Experts of a small language model.
Training: a variant of Muon for the experts, 581M tokens, 4867 steps.
Below are experts of layer 5 (counted from 0) of a mixture-of-experts language model. Rows are named router (the router's row for the expert), down (a neuron's output weights, with its number) and show model dimensions 0-191. Each number is 500 + 40 x the weight over its row's rms, rounded and kept within 0 to 999. Numbers have three digits each.
Before each expert's rows: "raises" lists some tokens whose logits its average output raises strongly, later layers aside. This comes from a sample of Wikipedia text that the model never trained on.

# expert 0
raises: "ig", "arch", "art", "bl", "oph", "pe"
router:439504483513568481599490469575486437464562536525503537546525506473490469490452501417517502501424517467503498542450517511444431524507537527485479568452429546413510527495501470568455569472568529552510525506530481548475487487544476453459501531545483515449563515460446426552612562537478511546515508597504495460511497516486558474467541503538499462490459523574538496496537526465467472483515465572495564447518452425492452462489511490486467518539500492456508518463446456554514562487484505522461536522551463549476432535533577471501509419493446500555549580496532481543533489489494537510
down0:493426485542502466466521404568474472560542427453569472489493547461503523472442405448572564512475506554473483490510484466459579491523547516535536518513517518494556493466573478463499500477447511541547541562510509459496523472508418548480426518448493469478497518511508543467572460492459634510477480485498481521493507488452592507490479510514569518522533460536441412497504568521472499526414522486507478467479449490558478549463466494509466487410478472506455546520476477562560564460408490508575536518445515488471521496516557456536520528531541443525481494509513533461539479470457514519
down1:455498412514581414471454502446524529452442489483541451535574535513481496505488462472497481520474488451484463545477504451580417504493563441507532537477514502505431503506483477557602550466478495490496453530420506523531462507482479449569413451535445546486487530504381456502442521474532496448492543581488452474522530473567508517523409452441520494493497508501501512480501449508524549481577455522482483522510459558497509488505399505492538449559463475546503462546519505473451572549541561540497548524447551510477533519569495473533486513463517532541484487433517549549522520532473483471
down2:501450558469560530457556484569506441440459504560478542475511536471543479505457520492448451496523553551469559583449545501509534542495485510501494486437510458538495413521487503562521543512461571469482561520491520516559509469456516508491490458584496537514553471457529464492517605473466552529475470534468556542500515573487507487455523555537443543533540441462447488543522568475575474535546530534487565465516561480502541524563487449520478549378430451461557506533489503511510520521514490461510528550540484488512534520569447520560507481462421554520471504516534524520446506475414538537
down3:530489496414563514447485554520450522470521538539470535505570464473509449451492453487498575487500544507526451505524487533540510470393476464410516564505488538536498537464507446465479562517462571473502506491472470520461420515572448575543498480474519457526585448498469494536516434512498529464501474477504446491505462480511596544553547472539468487467466528496486487481538526500527476434518466510491469594403480527505474574447512500549452422465474488472508470392466449533515464503518568471487487449546519548558437523480503532533523454528467551504530503535498532471581437433510463519
down4:410444578519477464524500489497530463457488414506502447463471451564485537461492601522547513433475489518475541476476503511552511505482557451552519504518503556504562502452446519513513443458467487499443451534550523531460525510507519499552462476495448476545493527447527486437554539491423550519502545439497559492489461454566509478471516506449476554517453454519492516428524583489503434519485515451441525476488491459472472471488507486497464568489516501564512539507567442561404603479539529530566499454506501488507506507568461457501561447458475453452569521486564558531538447438529503449
down5:501512459540470536475550469513469510522568468547429500556429472478499473502533468492428428564544485560530551497444478525496460496587541548496512489450448462574519450486471491514483521458486502487520494534444439502423455472486433485442479441440506452528501508397494550485532482526542450533459472554507471444512484501521517471486532507536477464503494508499453480502496506436457503491507554557505486479377524498490470513466387577523479477535486576457504570524512419455504522473429584479500481468476493514461534551498526539497514502456501489579495557486537482532525402472410451487
down6:506570477520533533613468418466470480540477501528469510579521455467463508479564494512411505542492478470490506518506496449499508474521534545542507541567515551484537426469470518433509538427454474485504480457453451489524476499459477438495499517538506531485518529618559465538528488509474480521537498575480516447454486498487511498456535499468570558480516541471548509349428483486496492539585517509511519543513489517470497510512446586511414489474463527501537559470517515517491432447505483463581578433521476546476502538439485551526488523487457522465434441467522424547490494516530523503
down7:463475474491511499493482515565460507520542467488538539521502480461476465617523460512496494523501529512474528518432597528555470520507554471488470449457553448484454547527459521508532507437502492488451545525513529458575530468458511482552491462504364498521513486506529519449542530402488483505440421525507493513492539447390499439573482459434461503530416446523454459494521478457500461499467529462444478526523428532459472540499453496508553458480510539514588484523492560507473534463427493523525508510493595532526520489514480508505519534486439546562494559524479547528491505559604463558
down8:470463472468512557526463541521452547477511502444548524475481479515543525501438469491565500464534510426542492493486560504484406457488553440558435484534470540420589501469501416488500493476472521551460459486505477489461535490483546559413521499478494484535532543504446476450528532512514480512489463410446444537431565506518526485521445492531486392515531474502506512461513578476500468533495497610424570477497510530427499433600462522460502530524460538535540533467481490468485505516473462410470486479542446442530422459520476491449502474444482506547517473514531482535496536501490589489
down9:583520547539545496525463474480500477496511513469549505481478543550487482569522448522469533527542462520485509483479483467473490528467412505495492522531453486430412481468530485515502623427503554454531437475551478500465443551533507496505464494466476521468446464434473550511475490494601525526492582528593544583500509456441391460520539499515496491514515499467475470437442516550437482472525538521414512562473585517471458527506517517500520512507458495521458497564449505482526543558481468476454446496477485473468566466507570537520508531429570449528468498533457466557504482481454518586
down10:530480463542561483481463433559531437473447550530484438519428521541589524480619566528475527469389550512478528506508508512486481493426547520467531549520523504495456523504505518500504541480435496553503603503478515455516467467465487510496513510521542551477517515455457553501569576581489545563479435579514476544512431453480520523513450528522434487441417546440470513469539521450474499509495525498541512455533424477479475470521526504449481436478541467503527482473432468600501506566504500428517457482498505512455512499465510542486534516494457545512542500564576431484514509479502483466
down11:494496485514530553465468519422493535520493557511430461469561530485525599509508549468505533450472509512512482512506512480484592586460521476428536537462506542475528411569563462540471598467495484500494537472509472534505508542512447517493564560574547546499507493549444500532478484583495518558518485447477495480496456500507505464499496520464517500497450480440541585437519510559524512467492495495481493473475528481487514475462530526476427470554496476572551566404467469443523461463531513513551470445498493521557463495444594555485526466557467456394496487542415519477513513551438550506
down12:541496514546547465519475496507506472531511503476538562619468555580458532519447493491488535517429520461555515535525522534509513506486554552418558493554537514471497557553490428526436577478525494552489528543504569541429461483478524558529557579441513467582468515519505505501488543479444476537507428515530509510479460473468455536460455571487448506496506513561492467444479545463453576551449493454514494508472464497492515523473485469484531532510516537496498500530428481566576417539526528484518510432510450528505559432526492445577479528520427519521572555462414524496472502447489454509
down13:523501456505512432533575545515426493463531593510507471514469458448411535488477472485510577563555458456482609502481418462519556494448456435526500455535507446506506573482487582531531561425471433550421528548524513474549454454481562473502539456463508518461444444516461491481529470454544518520472473513533499510521421527536513533522554540536550508561463453459528517446453515443534455497444482475540451491483553532489501539580475497466478522447461576562519508468483485535569461556571514523466517523517455496520502493485531491487547466482482551437496481462461527468507508514523553498
down14:514439508579459502468458533448489500427490454509490492434467461529489486539498452524482471502547466526538500479477511528557492515501419543472503484532522445601465497495433504367539529431433431536457512503622510495475479533474462531486436478529475554518515493509592486520510553484485486509537559489438490448507535515480544504457435424478448502533558485515474468381521501522508467548501542487520427513490515459497520468478475513461495457487489523446488460527503568552521542470498453513511457500415448530520476555434495499484472497555530473460491483465547402518487459555411481500
down15:499520511496477503562480485432507514544534534466512486475553499469484401538470415543472458439522529513496488511524536547533522499482478504452436452449595475505543539507510485529482534521578530511572616452394491543559541490486416483539519582468492470493563472513445522461509501500505509512590501477491586538493526547516457438474501488473515508527538517448498426541529464472486463466440472495466431496498537546447568487479501498532451531549545494499433493488486493464530480563496510461446469482498545472467523472482539495502521530566515531592413524458409555539521515474425476533
down16:467493464562451531531414453477508543468570494576477543609544565518437518489461464505457525434459524437505479444511475473539449487474505474524434503522446463486462482440480522549486443511520489532467438503579548507530471515550508499512541420527498494508495528525528470534505563561464526529453465450538497409438526481498531496502530501491471511469382512494498481602477443528515496490515461469544511452517468466475473553482529591591489489526504463538456431450481508526527491494550540458486464508423534543516567465559500490443464494505493541475534488499589506472495510414519502437
down17:571473495509477444575544507550429447543439517555529554551380516494506508623506535529530487538493508552504545446542515485454530477497511532429518480463453414511521493457547540464505568542460444502502475538466503432504485470530504498534572499502418459401449468500526452517500491501509474446501488450515524530453471447486495558468489522527564529518455559547507480427491508470451486548509561532483511522502442450489544514490521449507554456567469489499486500519491533434476523536542484496464474531465507534442461469534403438444448480520460520551472498511563492506502529535530454407
down18:563437499461580487430536550434520495497503450484540551398517509528538456566527502446434470554534504513507463495422545565429483444518524540482507478492474509547436498455561400540504455547502553482514469517468538502524489528517497518464575417455540427435412499478437585536494486505480464476502544494465481471530452459438458468571577521488534537485449441499487473600463470537524476470466529537480492431497505473502547502524473536536486470507474476496508464493443474546582528450485457510532513531501484516500501530438567502486526499511541511506511446479437526527497486439458470563
down19:548502401532510427541542507525469439493479516492472474524552557494525510450493536457496569498449566519539476531441512518493482476475498433516506546512509546537474551485450522538544576508472486497501569439429525512440503515551472511476550528588519499502504496472535544530503568576425491474458440506487446523484487439507458546517502523566491556447513459529468456481536457537523486478580483528526484460450473567474485464531565502541472524530480501465465485550445513533571511516520523507429477449562490429558551503465478485423511442494534543538563474599581515479555410564517508490
down20:521432513557462520431514455485477444517450528491506432463485522531477556510509496490504488520505537501503465532554484491486505480483493475549462432466500477480510529552468491550484573506512427536515536530614511495592511509516407425501447507517511554496494464522499536437569537526529446481478561487503551526491465468524526499476488493543529496446447532549481371481490465510466461504503484483459623508508478545451520541484577464561469542496457494473509524558570500498551405451486556568533503469472588534433491561495504470469524568505488546531559547514529498580443488496474515559
down21:497529521476506461429435501488558524516515557515517467454519468405445559483485559480458453498539537511522488472426485480475436478563475512510484466472508579456445486531466481478491593459493515462464525485473490479511483497491484547508492513447497546563517501540531520508439470493522465477494542379473478508566457483493504536514524538472472522459520437491491587482413546573466540445512462477516495532489439511505528534482479449443445454478530426498452444541552532479481522507406503501462539460483509495517437461419546534519450557456521529562491482510589438587511588455472435486
down22:477441509536587536495475523549409512550510535416463462577571478463506495470516512499450446487508578532590497492505508511474513547539550480479478539447515466544428531571475446499541541524499558517523509516438559511488484421503491489486503519504516507501552493492479472487478502516506503482474478488544527521544546515447442472574458530514487524530461534484569510484554497498514501460437554535408538535509421484474520489515520518554568490452522534451496540417520463445491458491535435535382487468597458552495575526461501468488522463438527419491537492532508546442460511542419529482
down23:518560539521505590569477459491486430464507442465466489546567457491486566469491511490499628518447482509497409440507479492509449504510465531567513495541426444514526456503470550439445530451415509475477433464522461552498472467473571518539468454518492490575547495487474559392490489529519507456512499489545537496491526516508509503519475491504533580507513586539508481452555494525519541513472517570486469477498577520484497507451572529466561545449492524450517536490525464533489475518499493456539422571526439493440496581559552508484483460492420487519511491533485573540432483514501507469
down24:473497521449486501467497541417523606533534493432571487465460568530470459547468523561528470406481457444498494543499472489451527566513452437518522530495494465481460519468529504502481532487533493462531477498549513478521497567463508528497503400432507515485501519548561543495422541464443492515497537506460461521466488452542540514502543468515494571451541520434553510494544474428481451497491438439605549472506480491552460488466490397515501494438614483479510515496500526512416520457436429496545500579479493489504462467588492511507526490539531488515554447530471503470582471503485487533
down25:527501469545485462589522435531467514543544503555526537451542463523539540496524497496481512439474472506514423508494528487524530470553580414439519475542455560451477484468462509473482582535522569506623551500487468573493515536443570499429462513452471522441499523541496458456501482499439574566495487586491509435513519499483505523528540509538530493510509532492544479487448469440435498507539493550493526448448491575478513463469504439462474532498502491494498519544583503606509513488518493484449499480540555488500479477513437514474460475491506431547470540384546529595514515482437518506
down26:479490498520471535540595559483481556516558619519509489442493503571509477518520509587502540580477528544476521448449422588517488456513473584510463564480473513450505511486499544554467586528489530571496445531529437510535544518515536525479500527528450496529463582533500505510493425449489590528438533458564454488503495467533482483456464433476490497570505539421480535429508510504442538474442503529568469486485520463515500487473484449547506526477512503498503493524476486496567489454452487522498489556498570487495517431539452546407555583496470451488424509504469519484463475516538513506
down27:488498470521549549506432426472490450530530448613450542549455485428413616459483445515547492466520525526527463497505468469436508468527451551508460509496481497465497493484543480516536511494468487525495509511583553506488586487579426442494570553510520534443565535488507540445484516425561499467459495463555534438559480436541527537446498454436517429479423478548567579500529505540490481507432512478536553490478499512551498528468469500548492546477553511524442479536540466479445517540514520549474449517478421556459455471483478482525490513524517473522476545494500450476530521480448509531
down28:492496465590462497538521443536527453454550462501464528548538544536503522520510581459513522527569449515504481548493476545552460465595479524508496524437513575465556486479585492519467505508469558437541552467490493483486478525520494481453518539445513513427510475509511502554535495401552555504504446502496540429510500479482481480474511479539540454525461529507528484498461501593482482505474572517557526611457513470500552552481483502519476450561479535562513464492547494407431537507495465533467518483515485528490528484566463584469518500590456612477487456519480493524582563460530440498
down29:517487537414558496563586405503510473471523477480436531487459473470517478480448505437410547482485555434568474515479489459546468421459466535558491459466513493456513507500465512415508472480476494529580543521492495517506514489481511497471491462457426523508508487501469532506476518502552499511421471546455470503401454545459485510474563439510521428519520469462513464449479382466512517458528464537541467479480473528488487469518544517532494476474545491470492453547476454455436479559509513563451500529427448528580490474471500416497425488596522492532465508505522457469496469395498458472
down30:558565538483478524463472508550443516492421486493493534462399485482515516462482529444520473529398473495492444498510440496510452461523510462495498440461524393553514482470489496472531481499580541471489495472500427529463539517482561575427458535495530524482511493451577447607518529454570453470507557478471538459494535492500537478536458529535495502456522556501514522583557426484552410573510467446525450530469473511435500535513500511494454496517471470461599481470460544531479494500476564500564460441497470534472517516493558455521472562538573518472554474480539455503475520490513465454
down31:469522511495524570500448515525508515425455478572509418498432388509505489524534503451490549384527456497501467535525537533479460508474571486527489527517509530506502514577506540507510486504513451463503528457440434454511495529537533550494487489533529485475512563518510493503455555486521448422538441484502560563448523513502483527469420484513553506477472574552468538503416495494471522564442480555504492508532503450504570522512503500605481505473475542525509548510577430493469500420626476435564476451454480512431497488523493454466522425499519492485522478525508535552532560490485581506

# expert 48
raises: "ue", "nes", "raw", "es", "vel", "line"
router:467438474430612543479534486556459551461498511501427519550512450472469463447483540516493546548518497472641507484555511511525500454468551542488504481416586483463553550562462472507518603459553497501569543551492464523545495546535545517498490464511478500616521497527502444538461476529503443480499484505492483486549438548503552507497525482460556438534523457496505461417485479476493455518474433518549582474467434470551483507491483485479461474521509527521540480428568520515513475550498514465465467517504447519476510499474463457449452465519500495421576501549533485440453502512495469459
down0:444513479504535476495511452507441519544498539504486546491571455434526531455500439435494465582444561503546456465518485481552514518466465509506503505451545528494567513507514533502470619490496512548502607496466468556541504556527487510509456486503542528530443466549489523550454485524479489539472479471451484453496454489522487539519429520434465436524466519510542460386518417509546490476534488544578563495530480465410464528449497517486437506573525541529466490482515532435452454461584583516456469511507516453547527495489554478482415527531518506480523504482541443469498505506449536397
down1:520504497466481541464451544556470496457424494597501523468535604533535541555592522454590496530531434518509504476514580531490469458545510495497494511453536492457490490532548507537528414570478455514445472505543495462452472478503493588494507535459513472431437493517462475556470493474512419498509573541554493525479497508468538473496443511537533512478511484534554487491442418481466482464562521558506432503534508507538466500532554552510524486474468509533568474474511468514540469485471537413540425524571488539486515561528502524511457554542509505609509499544484488429490401493476504436
down2:545482417567502536462520488524480436499567516499517508495526526580497493567512498377504444545577423515540508547519540507547450498485519502445471495457488441475539523515486436524589605489428443456470520523544495445500445563554534496473524454460501524502477504493500498527505487526452510513473547506491491512587437459480520418487477573473564467466462518489507461478473512508470500424488457521521529556531506441526534488580429531501570491531464566503542540526505412517465560543455475503495527481507452457508464481522525494537472501579481539539510506545535532472564411476470446519
down3:488526493480469522470497526411519452496485513486504530475503458481511471507491491529499531525446578463458522521475517487425517464548511495479502468482471489519427580535525455533446518492416480549507433514495501459533571508456491515503591555502544492470507569537534554468520510453477576525508547378520523436505491438393490440522532514516536492513506526451553544530537487536499503462481563498454530493574579445468499486553580551464493487512521483536514533500489564477422474531479468527467432537414520527478521490520567532429545494590549511574459468478496466521510563424493571499
down4:532457514536523447504469515495505490497486473500459486498468496505583504477518528513529536521484486488516408458478468448499449540431488528481500520534490454597496479528403482482597520472477555545494500480542531553531456542505485470516479480507513656480428572452520471586477562495482519524504563462529475575478497513510459498493446469528480511492563549461520505517425492532545511472478498385486480515518458455553455554533541453461545439499526546506507508461487476590453466452560483517534483445455492470523476492483526470536539400461486459506551452538521580484449534540534441459
down5:482512469519541485475474501463487456555488523467516480523566456529453451613502528554469552546462555510548518506516492495558508528478533565428520549465550459464530479538519508602478458478526506473531487506488472492416541530568427484531538527515473392528482505460500484503467442532492441533516553476534511480575473497533516487460506522520500513485494542491571498430552535527509425534546563410468529475462482541463479485416513556590478510573560552447483534519494530514519598530404502541492476494485527487497441489475463550483473450517453446430457513462461434478490470467506536530
down6:470506504506484540508455454513448479526435517513532521587549487523499486452482499486530551519506550489578450514506436510512516555523465448464482528464477517526525493519473574523538542476500467518481479531443411531491545544487539551518529433503477578481508510543582496497453453508497460496556476520560444442551511513465451451479463471455493549584467553505547551430523405519479468510492498530505491468492510452524585606591486539547482484424482476485487457504565457551484499461453554455558565551410486441497494465498485441461502483514557481520522459436482586474483438520522535457
down7:510483516484582542527509561535522501462501484416473425602489457480548437484556447512555530456510487472473492526500493525484525568515509489514466498525505491550371488508538519507485504438587514466494464525462502536556527507532560472506484527496476571521454502527518537459473543468464587483462481388453510522527496482467484443468483547499552520507502540522538528450439540482536464471508548560536467519544504493515568494505472442484519485502563586542537465504444507448448454527540513429515447494460492569486526541488544567496570479412481543473522516465460514543462507522484383442
down8:514450511474553526540445496490491443506475496564513538456545457531494580498438529586502556538484529511567461435532468577519510467541497512493520498438489496451525484511514450554527499555467508569506478476407436540510578544506531601545556461481492489528493471568530524458492526474489511417482485496493447509507406490548461595507510525532479496479515513410501557433539471567424488475536508531486555512482481461424517463543470555439505484494456520484473485522451515531523478544507492593512521495504462481495600566453491552409551515490520548505513496500436494513472548556482494532
down9:545447478593464472516484422524523496505593482497530572486457655429503549498471451472549463521463519521497474475502500515509467548566531505552547506559416554487480507545479459527495548462494551567506492452495542485495456490512492465517475520500425524471523500469550476455556490482452517499519501516492469505464504490603514514467500509610507511475496508504417471391527576508564446555538513460501487524511480569501435526532515489536475528458539477458449514457509464491481567500516469472551537500549519400521465477504607546545496547494474496517507443525496468457517475481536548519
down10:496525480435524491498497505553494466482493559544495527489423490484505469535504539506508504470502492444515511530471458457486510400491507466474496500517480496426565468568492518462511448455597542520551486476451528500538561559523499530483459500495492450471556548456537482487451541579543438510440513491480525522501527469449533478497579472581531455503445431548469499568508602511480493510532455468478465409578440490479474512494435481470523588496469432559544520481510534456471442449531506473539482490482382550543392518523502404512502531482482482504504438522506476496498585503528548493
down11:480532508520405472520429498502493552442449473493553543476452499533547561505483507406529528478455476481482523537504470452484498521503525407540528546506448462516524531458535496554537480578439577492479398471532523476472477446547493473505484519513485557544474519446481486473467504436501505436473529513475455496516541519439467423449466442565494593470550534510493499564548533482580484524547463459512477520486469515530481459470519568538504501479489500514486520555558458547489597476576495440523499546521541477540512511596505466541532445476489436533478446424465565507521569544514553486
down12:458508473508481526525560520505497547504457448480471509579552453452582532511439523471536533508481500500531510472508479461560488513509559448555606481497502515469524491516502503465432670515402564493519450490524433500454493579526535518496492530490478511519484499502501459508480517464493498561491535560567460416478469481530477530532524547528595493556472558500555471444421517471487451530486548512554555490430439518546493577531502548530472489500484515481471441462555530518512470504495539425489505543539496497490455468457513485477470543508448451518543497457455513395461518534490571509
down13:572463459532482482481469523542498437571527575596504555481552472571496508503443467545518461419560523510530463458515498523494526530486497501450512540529450447576608504535488533458532337514540458529505504464446494502491472514485467532514523459492557557515547523552521446527521529444481418505499473471498490517438486530506539507463466470515458494522467471496522526621499460522581573497524448522507489468528496474497457535461510534493441487560515446555532455487443531503424443497489518511448510502432469489475481485496546487548441489523453562518441499513488467488508499491567576475
down14:537492446487531507450507497424480498499469437506562567497492565527520448538513444531391472547528501445535413481514460520499489495479443500466502518529538475598501489526452421387520627386485516476464488499511548498442508555506464494494522421517475545488590496408500507496490484514529466542539535509441512446483476499449458438508535495494485490496443457454498520428532467511469513488482525459481533527475598466460527513472476500473448486533496476439536521510468519540563536496511488529453489426522502484500526554496562515461501461516538517488508458456471504515464457489464587585
down15:417513489466480489534452525462406517474538485522490462529514457523479451464497504484509552531516508511495506518555463495536570542588545476449545491554528430507544525487544502483550461464561548479493512543563516542535455556522517519522570520542541581550500484459565466488422514585491519505534551482513499506432437462495450510549583542547539531551589452483499500528518403523523420482512463444527490530475479466582479475518444464479484508525429512507457518483496443544544569543469518513469515518526637486458511560484491527505552447488543527519536450525499524504515515510451556464
down16:517456567485516546489528516487499533441464536477483487487420537475466504465415483481576499480531475485475595517525468509481487441529525442530490499507615530484492492537407457548534551474514459531452511461461468534534550456484548540468431539421475542516543454475480492501462557395532499460511523518590417517504528552560502525481495468547504506457637564495425542517517482497497515486494506439461527495549464476538509479473489500495529452504498459467525489471513494504465533513563454537475456477592406479535448521512544562422491511461555473497516496513458546473548433522502523497
down17:542488454538454454556385535509476492545504468523503430523569493538490554491455498546504482497447554570500497436471451522513423437480556536542488549540404493417522473552486577476450488454464551427512492498510440498428484544507441426437570524539486480447477514468511519544493485498452423514437500567478457492481564494533549487518457572511543549516476496479500505455518531503502488537492464535515501373473446515459498526497460527538521485489479527507496555524570556512591468434502513470515449500513435477537492507494508501502491504508488510525466511486500564425438487507541578537
down18:498525509549403534544487531429531532480462533498523449488502547486528494570497477538440463398498467596405497526449532507499560517529468540466467508480420484488471492445565502483459564469469484492485506510475540495564501512474489501548510494538537461469544462538433525512432485503506527481509456495452545491492584474560442473525490483500509521447500480504544557344506535482480513533493591472475557504505544519448561508488485511436505509530521517520471493530474521436503486460454489507538489517465463429522600504518486540523553509510545579524545560490586442569527534503467508572
down19:502515487557557503454485430557440541501486534493554557492481506494577479447498493512565543522429540526530503469452447517498444525436537467526526578520517508488497429535486563439551447450453527510468477546516509402448486486548526577410516461453456519503519509519496492441531558510435477543453562503538433490537437489500512520506486502582522547451525572527463480574528498448499483518507456480487418440486466504475510547541485580532487450460508489472502426549586501553516444435570467406509486506481471545478487455532492457512493460435475552517452475458504501493495522456495491505
down20:473428487466578479484570419510471497523496526444437515563497506500467540484473480531475466539574549491566556460468482482525425489467508532449484530545514472526547541572503502511512563485531467498516545481461544448514468489534489538432480519541447541579506577503463459455554533461484482467489486499549501437601415421502493494440514465441552445563528475523475504547506515544466479494511460505444491495446514522554441577504510528543452548530577471486474489461543455486515485509544482458462557459537528551497451497458527478548490522479491547460510497523442547443385563510516518424
down21:544493444531516514440495431559550517463428508460492518534497532482549507448493531376529536514486447513512468535553457476386511499399510435488535551432584473564454442536500466494560537480447543508506451424543440485503487540450473490509454506533473498479474506493539442451538535475532474495475460442544536459490398552487537510479558510523512518512552499532518491424468464430512472534555534496542410444551489549580503471468476547493487500446492495444531504481521552552441570507558501468541505492518494526447487518461482498538517405484525492520514478517481500444478539516477503480
down22:526506506572471486508480484558513586481476518430480495495531510549482586491499526488552527510482495524467449488479532487496467561478541485464493427542449508504505409604514488493478484523443502486500444487559517522511494446475578498531483518422514499465407506458490505511514543607520492457484538442557435542470580497456485504552481491484513542449441506535423525496496491488476537497498550535455477531536577551567475449485526496503521438485431494499510492589512457495530587572481483470542480610445516505450545502524511543542528503466449472555529533496518482537559545559455406519
down23:457542543482509468493574440514489522559537520544526489395504508572485527504481540462469452530559539473522517494486566480510498534465485480444520548516551501483498487429523473515482541522425537552511446462460526552506448495462486485551527508392501446506529488412459510487565402539447430605548525442589527492497508478542472533484438470484444555471511531499464527454519500505472532556474453405443515541481445524497490556483561537470492543522532442449497473449564510464504535483515528522547482516489557518492442480519479540495459536539562438514515538472525456459602510524461505514
down24:495596477564462461490468452504565454534416458485600445522448501516491559463553507515458487486438490501477441461464491502505514525492494426567515472538480509491490492529509537490475588438448524485467483515638519469479538586537503448488496490577504549512509508463518545469483457537510525535488538508487508562449492472537425595512491510504488543546491515531478519555533472487453527481486562493433422451483593556548513497507554508534485524455449469462510558533513491579546522499442504474507502519531559452514448431570531478483492502434538452508516503505557520475496473533464505588
down25:543437464423462518562507518600464468457497447502503494503528465413484513448467493476443615501430515533533524502517487498545503484502523567497477521450535507471470525499538501575454439508508516501502518502452512513493490534450516563528548535421474477435550533556592519485486481510560480510414448456505497476468457529608525531499463540505532473493541462452587486453486416460513526548450559485452469527443528443457522566532536498508474474478550523510465435548462575422462463574455551469549517514510490528515501526482467527479517540479559537535566461501502451515459500459496507469
down26:490501600488462508489505485543490514473516485504499411557493438512426473454519481500546481554621477522530481470495509541458440455523536474526451463500521494477477522434586538465482494469495538452469510524542420512475561500525491455421469574484471427537538508569492483555482481529496586509537503484526500485555509479460495491509460530461466502543553470511517484424558466532520448450407444508450491508453457528525501510492466532560552488484447524491449505465501468471411549445462452539507568519533565532476434466493539512554444519528529477521461564455465565419501465485490415467
down27:465512429435567545550497504547452419504474493546472484436485456445531528469473551539526602546469522589510545544521532572566528525466450514512464487462532532478515509421504449551476484578526480468471512488488474549532498508547509571589479474549460481467533507493550465504507578520492467435473511508511467451481549601532547532510438500492543528518569521407540448420545530532547532523467525495516504468448518481423508507538468449483469478488518546540515532461454521482510489636527514522437536464528516522511479525522478523470482482526500547505510447514588452466530483481496503469
down28:473466525529569473468524525473463501439563538457427506501451505457509484452426456484563446527570546513540514525561494508479460459443513507471524480468539482522523547513464478504533524400494455532476491475440429472549503502570485566439427532441405516525519473523471518499494522404512534464460440490539435504519473571534530562409496496546523454461584530475493492536458503470532443450479474481459503468504445437462513491487427470511527444523483488466508444586488493476450464489541479542493465541487439462495431470518514503511439506556481442498541516446427559542475481528534483441
down29:468499497485558482559493497543455514506500565510465561414546497584617544468557525508492405501507571570523491541479448545548479485491504458484530493524530434501549531519502380544536470360486509478480496564516487505514482412541542507459458475477486572504494496494463545499479458540527547504432497505510524489531527558502465576504487474514469409497516498539454498577505531512476481520477512500518586471571428469518495438433497521580448479545524450450540479489542522480457484482515500493458463542507486444489473530485487426538503533472528477429471524485447496517465473461540488489
down30:592556485485547504514561488442544469510526449470498449511538554510543537591492478441488451504488515537454479501440540531522504437564460492515490495530476532502466527505491564505540467510535535470487582409476454501493525535500547496452493515527440408438510478441508581472540497497469478484560545566518532494547504510467506441409497542503457511516513515473448537575524540458474458524559496549455527493544530457488574535556582493501504501458442430546469534550511535539549571503577508477534444569492461544551476481548558485485528468514523457474502515505384533452515495462501492556
down31:518507505466529515545471535519471453500471552531504533486491516478508602442517500537522472498466494519513543523453462518448501406526493498485528483475519486492572510545447479562490604670549475522517543491529546483468543517535522554465420502547450474575514521495483523476481522483440530509504490516479471481525539455411487444501435493511528541487467472570447521421533521510490365424488422470565486496534479521533502524433515475513457441491517392535509471496519526506550478484521507482485528468507507477456553458470492469482505527493496527434509447480539470479561461544465595469